python train.py --n_layer=11 --d_model=192 --n_experts=64 --experts_per_token=2 --d_expert=256 --d_shared_expert=0 --activation="squared_relu" --moe_layers=[1, 2, 3, 4, 5, 6, 7, 8, 9, 10] --n_empty_slots=16 --router_score="sigmoid" --normalize_top_k=true --routed_scale=1.5 --balance_loss=0.00016 --balance_bias=true --init_std_router=0.00963 --lr_router=0.00262 --vocab_size=8192 --norm="layernorm" --norm_eps=1e-07 --tie_embeddings="early" --optimizer="muon_variant" --lr=0.00869 --batch_tokens=131072 --seq_len=1024 --train_tokens=730600000 --steps=5575 --dataset="wikipedia_en"
Below are experts of layer 8 (counted from 0) of a mixture-of-experts language model. Rows are named router (the router's row for the expert), up (a neuron's input weights, with its number), down (a neuron's output weights, with its number) and show model dimensions 144-191. Each number is 200 + 20 x the weight over its row's rms, rounded and kept within 0 to 999.
After each expert's rows: a language model's description of what the expert responds to; "comes after" lists some tokens at least twice as common just before its tokens as in all text. This comes from a sample of Wikipedia text that the model never trained on. Tokens count by the router's weight.

# expert 54
router,225,203,187,194,180,216,170,153,210,200,201,208,217,182,200,177,172,200,224,233,246,208,193,209,176,189,229,218,188,195,173,197,192,193,210,206,199,200,178,198,221,230,175,185,199,220,188,191
up0,172,222,210,255,225,222,196,178,209,174,202,208,209,222,188,213,160,214,193,182,224,173,211,240,256,179,223,225,224,211,198,165,238,211,206,186,204,221,154,210,172,182,152,188,193,231,190,183
down0,231,200,186,190,211,209,217,200,221,218,213,228,166,180,228,201,203,153,195,235,202,177,182,207,214,194,180,218,175,191,186,221,226,217,182,205,175,201,213,166,217,169,190,223,167,167,225,229
It responds to: Middle and final digits of years and scores in sports-record tables, plus on/On before dates, e.g. 1912, Aug 1999.
comes after: " ", "1", "2", " (", "–", "3"

# expert 37
router,236,195,184,225,217,223,188,156,229,204,189,195,198,190,159,196,204,202,188,184,217,219,192,223,200,200,207,231,192,236,200,208,202,186,234,247,216,216,170,175,218,202,209,194,164,208,181,197
up0,182,212,222,173,198,214,239,202,216,193,205,177,202,268,195,218,229,243,185,225,185,223,219,220,206,192,188,173,216,231,182,238,188,192,212,203,175,162,242,236,202,197,218,239,218,196,210,233
down0,188,189,205,193,219,171,190,188,186,192,198,185,191,216,165,181,199,228,193,166,193,199,215,162,204,173,247,173,173,198,211,217,208,196,209,221,160,197,172,219,189,199,210,213,227,198,179,183
It responds to: Pipe separators between table cells, especially in sports schedules and statistics, plus vs, against, arrows, and country codes like ENG and RUS.
comes after: "\n", "0", "%", "3", " —", "4"

# expert 59
router,202,165,182,241,224,206,167,171,192,197,198,203,200,164,190,183,187,200,195,218,217,230,220,204,170,199,238,213,183,211,196,238,184,196,225,230,232,199,161,163,209,232,182,171,174,204,203,235
up0,222,196,210,186,197,208,182,219,223,213,169,221,242,190,222,174,207,182,201,209,175,202,224,207,189,189,202,188,204,201,215,193,216,189,178,181,219,215,188,187,208,220,183,228,192,171,176,175
down0,213,208,197,181,234,218,211,204,188,195,224,213,168,194,187,151,224,219,217,197,222,217,176,232,165,228,205,208,190,203,202,189,188,200,193,207,197,244,185,189,180,222,171,220,180,177,153,164
It responds to: Concrete nouns and adjectives in compounds such as glass, water, air, blue, white, often followed by suffixes, e.g. airflow, blue mockingbird.
comes after: " the", " a", " and", " The", " c", " f"

# expert 18
router,208,169,174,192,164,234,171,179,229,187,182,205,213,193,185,181,187,198,192,212,193,217,199,227,182,207,202,218,187,198,164,209,226,201,240,231,230,190,164,164,218,212,209,173,197,203,185,185
up0,181,209,214,190,179,180,177,180,172,197,204,219,206,240,223,178,191,219,194,223,200,183,187,193,217,177,210,197,141,194,199,210,205,202,213,192,170,204,193,219,191,217,160,215,193,197,172,198
down0,191,193,208,201,207,202,204,158,182,195,194,210,210,201,244,220,205,208,192,198,193,171,222,205,212,191,148,170,218,172,205,182,205,194,177,186,196,194,198,176,184,228,213,242,187,199,164,219
It responds to: Quantifiers and determiners like most, some, one, all, an, more, plus nationality adjectives opening short biographical definitions, such as Canadian, Polish.
comes after: " a", " the", " is", " as", " with", " and"

# expert 33
router,205,192,185,216,190,210,215,212,244,186,218,261,203,178,172,197,199,211,210,206,209,196,192,203,187,171,207,216,169,211,165,203,207,199,222,265,224,209,195,189,197,238,193,210,182,194,191,193
up0,205,228,198,254,171,171,219,216,157,226,193,200,199,196,178,190,209,241,226,190,197,192,195,206,220,200,208,206,183,213,217,176,203,217,214,221,199,228,207,196,201,187,250,191,193,210,181,197
down0,197,175,176,213,208,166,182,188,194,213,188,222,180,181,207,183,206,237,232,209,207,177,177,222,186,192,205,218,215,198,214,232,219,187,220,196,190,199,189,208,172,235,178,218,204,203,175,230
It responds to: Field names at the start of infobox lines before a colon, such as Born, Died, Genre, Producer, Coordinates, Genus, Website.
comes after: "-", " (", " •", "==", "ed", "W"

# expert 11
router,229,183,177,227,192,215,205,184,251,188,174,229,203,173,193,180,209,202,215,221,223,196,195,194,202,198,205,220,179,210,215,219,187,208,251,246,209,225,206,203,204,184,187,195,179,215,201,190
up0,213,182,204,163,185,154,212,171,208,204,159,220,233,195,176,202,204,228,188,183,202,196,238,205,211,158,195,205,201,194,197,216,151,212,202,221,235,189,194,197,229,199,209,187,192,224,161,185
down0,209,182,174,243,220,198,228,175,186,227,170,204,240,207,233,206,190,205,164,201,203,209,202,198,194,245,214,203,204,177,218,174,195,198,229,191,204,180,178,211,190,199,206,202,218,164,198,190
It responds to: Month names opening birth dates in biographies (September 17), table cell separators after numbers, and colons or commas in dates and coordinates.
comes after: "0", "3", "4", "6", "5", " on"

# expert 42
router,206,182,185,199,161,200,191,170,212,195,215,208,224,205,177,185,182,199,181,219,231,221,214,208,195,185,197,213,192,224,171,186,204,186,229,203,217,203,171,169,227,233,219,187,183,230,184,206
up0,205,172,172,204,194,163,192,188,218,215,207,205,217,191,194,216,218,186,218,237,218,195,220,155,173,205,185,203,216,241,200,170,217,167,234,221,174,213,242,191,188,155,218,228,205,217,201,181
down0,220,212,164,209,213,199,221,183,215,179,159,226,196,229,189,186,208,234,203,175,181,201,199,196,156,190,188,209,192,172,209,230,195,204,204,180,172,173,205,218,196,171,234,202,188,180,117,207
It responds to: First digit of multi-digit numbers such as years, measurements, prices and table figures, mostly 2, 1, 3, e.g. (2,641 ft), 2015.
comes after: " ", " (", "–", " −", " $", " +"

# expert 0
router,245,171,189,220,203,195,152,184,210,219,202,221,193,168,161,196,191,221,198,219,238,195,206,205,191,199,203,202,174,200,201,207,212,209,254,249,231,199,160,199,203,213,182,176,172,204,187,206
up0,196,224,171,187,196,176,204,207,212,199,185,246,211,188,208,178,185,210,235,196,234,186,240,217,216,168,211,219,207,232,248,212,201,211,165,205,201,228,175,205,223,214,195,224,173,169,217,210
down0,203,200,211,217,232,228,212,245,221,193,218,208,218,162,212,196,208,211,174,210,223,234,216,220,202,206,214,193,222,222,230,218,187,205,209,166,227,161,168,199,216,211,195,224,211,229,163,182
It responds to: Pipe cells in markdown tables, colons and semicolons in infobox lists, plus military award words such as Medal, Service, Award.
comes after: " ", "\n", ")", " —", "\"", " Yes"

# expert 51
router,198,175,196,196,167,204,191,189,231,150,147,219,201,212,189,195,216,218,193,205,251,230,192,236,191,179,229,217,192,218,202,206,204,204,220,228,208,205,193,178,205,211,214,173,177,215,203,206
up0,205,195,229,219,174,162,186,187,183,204,191,192,186,202,169,199,195,192,219,181,225,191,195,168,197,200,188,208,177,208,214,174,202,226,174,187,186,182,184,201,207,188,198,210,241,211,229,194
down0,218,179,187,196,208,240,222,217,205,210,228,213,206,195,153,226,236,238,238,183,184,172,149,216,205,202,252,172,218,213,188,210,195,195,198,185,208,196,224,223,238,226,197,203,203,218,175,203
It responds to: Separators and titles just before a person's name: table pipes, colons after Starring, hyphens, Sir, father, brother, country codes.
comes after: "\n", " Born", ")", " by", "\"", " St"

# expert 60
router,206,187,178,192,201,226,173,174,221,169,153,205,192,182,202,201,178,211,201,235,228,213,225,210,213,210,222,226,174,216,168,213,208,220,244,233,226,195,161,161,216,199,205,180,192,211,191,200
up0,175,173,223,164,180,185,247,228,188,206,206,213,203,211,198,201,192,187,218,191,220,192,212,212,162,198,203,176,230,207,197,211,224,198,211,189,237,174,215,224,222,227,198,225,210,225,198,233
down0,198,175,185,212,217,212,208,152,209,208,188,175,174,206,190,211,213,156,179,198,181,162,200,203,197,221,225,212,188,249,200,189,175,182,180,204,226,184,205,234,186,218,199,216,227,190,178,186
It responds to: Prepositions, conjunctions and commas after a verb or noun in descriptive or technical prose, such as of, in, with, using, whereas.
comes after: "s", ",", "ed", "ing", " to", " such"

# expert 32
router,237,173,164,174,150,230,188,179,218,170,169,208,196,197,196,189,194,243,212,200,222,225,213,230,238,201,217,195,175,229,176,216,193,219,222,233,207,211,181,178,215,194,208,197,181,212,208,211
up0,210,195,197,207,203,207,193,188,177,183,205,215,217,218,155,199,217,194,181,200,174,200,222,226,191,173,211,211,230,209,190,180,210,217,213,199,200,167,205,171,210,234,180,194,239,244,193,191
down0,213,190,162,209,205,213,200,221,193,194,187,213,211,230,229,178,216,189,202,234,188,197,178,191,221,198,182,187,187,229,197,194,229,201,188,172,212,173,205,212,200,223,168,197,194,193,189,200
It responds to: Line breaks right after == section headings == or opening paragraphs, plus narrative verbs and connectives such as began, said, until, according.
comes after: "\n", "==", " ==", "===", " ===", "In"

# expert 25
router,214,188,176,198,181,224,169,168,234,191,177,220,203,187,181,177,200,221,192,172,236,212,194,229,193,178,216,215,158,202,192,238,202,206,265,206,212,201,203,164,209,210,195,200,175,215,182,192
up0,194,201,226,159,204,162,175,210,183,204,241,216,211,203,207,224,246,182,204,234,207,201,207,186,210,221,201,209,226,201,168,195,208,195,149,197,196,183,211,190,193,182,203,193,193,223,207,195
down0,189,200,154,220,182,197,177,187,184,174,186,190,191,225,205,198,213,216,214,213,186,179,183,196,216,207,187,189,203,185,209,202,206,153,212,216,201,214,181,229,201,197,200,194,219,187,220,211
It responds to: Spaces, signs and currency symbols just before numbers in tables and results, such as a space after a pipe, +34.8, −, £, $, and the dash in scores.
comes after: " |", ";", "0", " /", ":", " −"

# expert 21
router,203,190,157,194,182,224,185,182,186,226,150,242,207,186,171,199,160,225,182,206,215,202,211,192,193,191,212,197,193,205,173,204,213,194,233,217,240,194,162,187,214,223,191,199,183,242,205,239
up0,176,171,213,209,182,217,195,191,196,192,205,183,187,199,183,227,214,206,191,157,196,238,203,181,202,238,184,200,224,195,182,223,181,226,204,219,159,174,215,204,235,206,205,248,209,182,191,219
down0,184,196,216,212,164,172,222,201,185,183,214,216,210,185,202,202,175,235,187,237,209,195,163,194,231,206,170,212,176,208,223,219,218,192,193,207,207,221,195,182,193,186,227,207,225,190,224,226
It responds to: Byte pieces of Thai, Bengali, Japanese and Chinese script, plus word-initial pieces like ne and ex, and list hyphens.
comes after: "\n", " (", " Species", " Title", " un"

# expert 41
router,222,202,174,211,193,216,170,171,230,163,159,218,196,178,168,191,178,217,186,246,206,221,212,206,207,198,217,235,189,198,189,226,191,218,231,242,211,211,176,170,197,209,211,188,179,214,198,202
up0,220,211,169,216,157,191,173,209,166,169,234,198,176,188,201,182,196,192,228,216,198,176,185,204,190,198,219,161,184,202,178,223,230,188,207,199,230,204,220,199,174,190,223,181,224,215,211,198
down0,218,159,167,170,197,213,221,201,213,224,214,197,201,212,208,187,231,222,187,213,214,194,183,213,217,219,189,181,196,204,187,199,189,225,222,204,214,212,200,152,175,226,240,192,199,186,185,216
It responds to: Coordinators and list joiners such as and, or, but, including, especially, plus dashes pairing musicians with instruments in personnel lists.
comes after: ",", "s", " well", "\"", " such", "),"

# expert 4
router,236,166,168,186,182,227,197,198,205,199,178,210,205,201,181,185,210,188,222,240,241,214,190,216,231,162,216,229,205,198,206,218,218,224,236,214,236,205,193,189,219,222,176,213,155,196,186,211
up0,208,205,180,216,222,211,139,179,208,196,199,206,185,222,202,166,203,209,201,196,193,189,202,197,150,198,198,183,182,195,226,206,209,260,190,212,192,227,194,179,175,186,211,217,201,171,149,220
down0,209,221,195,213,198,175,246,205,203,182,174,195,192,220,194,214,180,216,207,224,223,224,243,207,223,198,192,220,225,185,164,179,200,177,214,220,186,197,238,181,199,228,180,230,206,209,225,177
It responds to: Individual digits inside four-digit years in dates, ranges and tables, such as the 1 in 1650, 7 in 1977, 0 in 2000.
comes after: "9", "0", "1", " ", "8", "–"

# expert 53
router,217,194,181,188,167,223,191,162,182,228,178,226,214,206,169,170,199,252,207,214,201,195,187,217,196,193,190,225,193,197,179,204,202,193,237,259,211,181,185,188,224,209,179,177,159,219,180,207
up0,186,215,213,221,234,231,198,195,165,192,198,219,212,205,201,205,215,148,174,219,239,210,217,203,211,248,231,205,188,204,216,224,204,176,220,203,174,204,234,184,170,186,200,202,177,218,167,184
down0,183,195,201,178,203,184,167,206,215,199,192,194,192,193,169,224,200,206,187,213,191,174,176,176,217,245,230,193,194,210,195,194,218,204,216,196,223,220,183,222,199,196,203,214,221,157,219,207
It responds to: Pipes, line breaks, dashes and headings that structure tables and infoboxes, especially election and sports tables, plus party words like Democratic, Labour.
comes after: "\n", " Votes", " Candidate", " Party", " Date", " Team"

# expert 28
router,220,190,163,182,171,212,194,175,230,146,179,217,173,214,166,193,179,202,190,216,219,207,199,222,198,200,207,207,180,196,188,202,239,195,241,219,236,194,175,208,217,193,177,183,186,232,190,190
up0,228,213,222,194,195,202,222,217,204,217,199,208,208,196,180,173,162,214,188,169,221,231,193,211,202,186,198,195,160,225,192,217,193,233,188,191,171,236,176,205,202,152,240,202,198,172,210,195
down0,197,177,227,200,176,222,205,218,215,170,210,185,198,242,190,193,212,176,182,209,198,173,178,216,149,166,204,214,182,216,205,222,168,192,185,210,208,168,216,224,154,192,183,189,244,196,216,185
It responds to: The word the after prepositions like of, in, to, at, introducing places, organizations and events, such as the Atlantic Ocean.
comes after: " of", " in", " to", " on", " at", " for"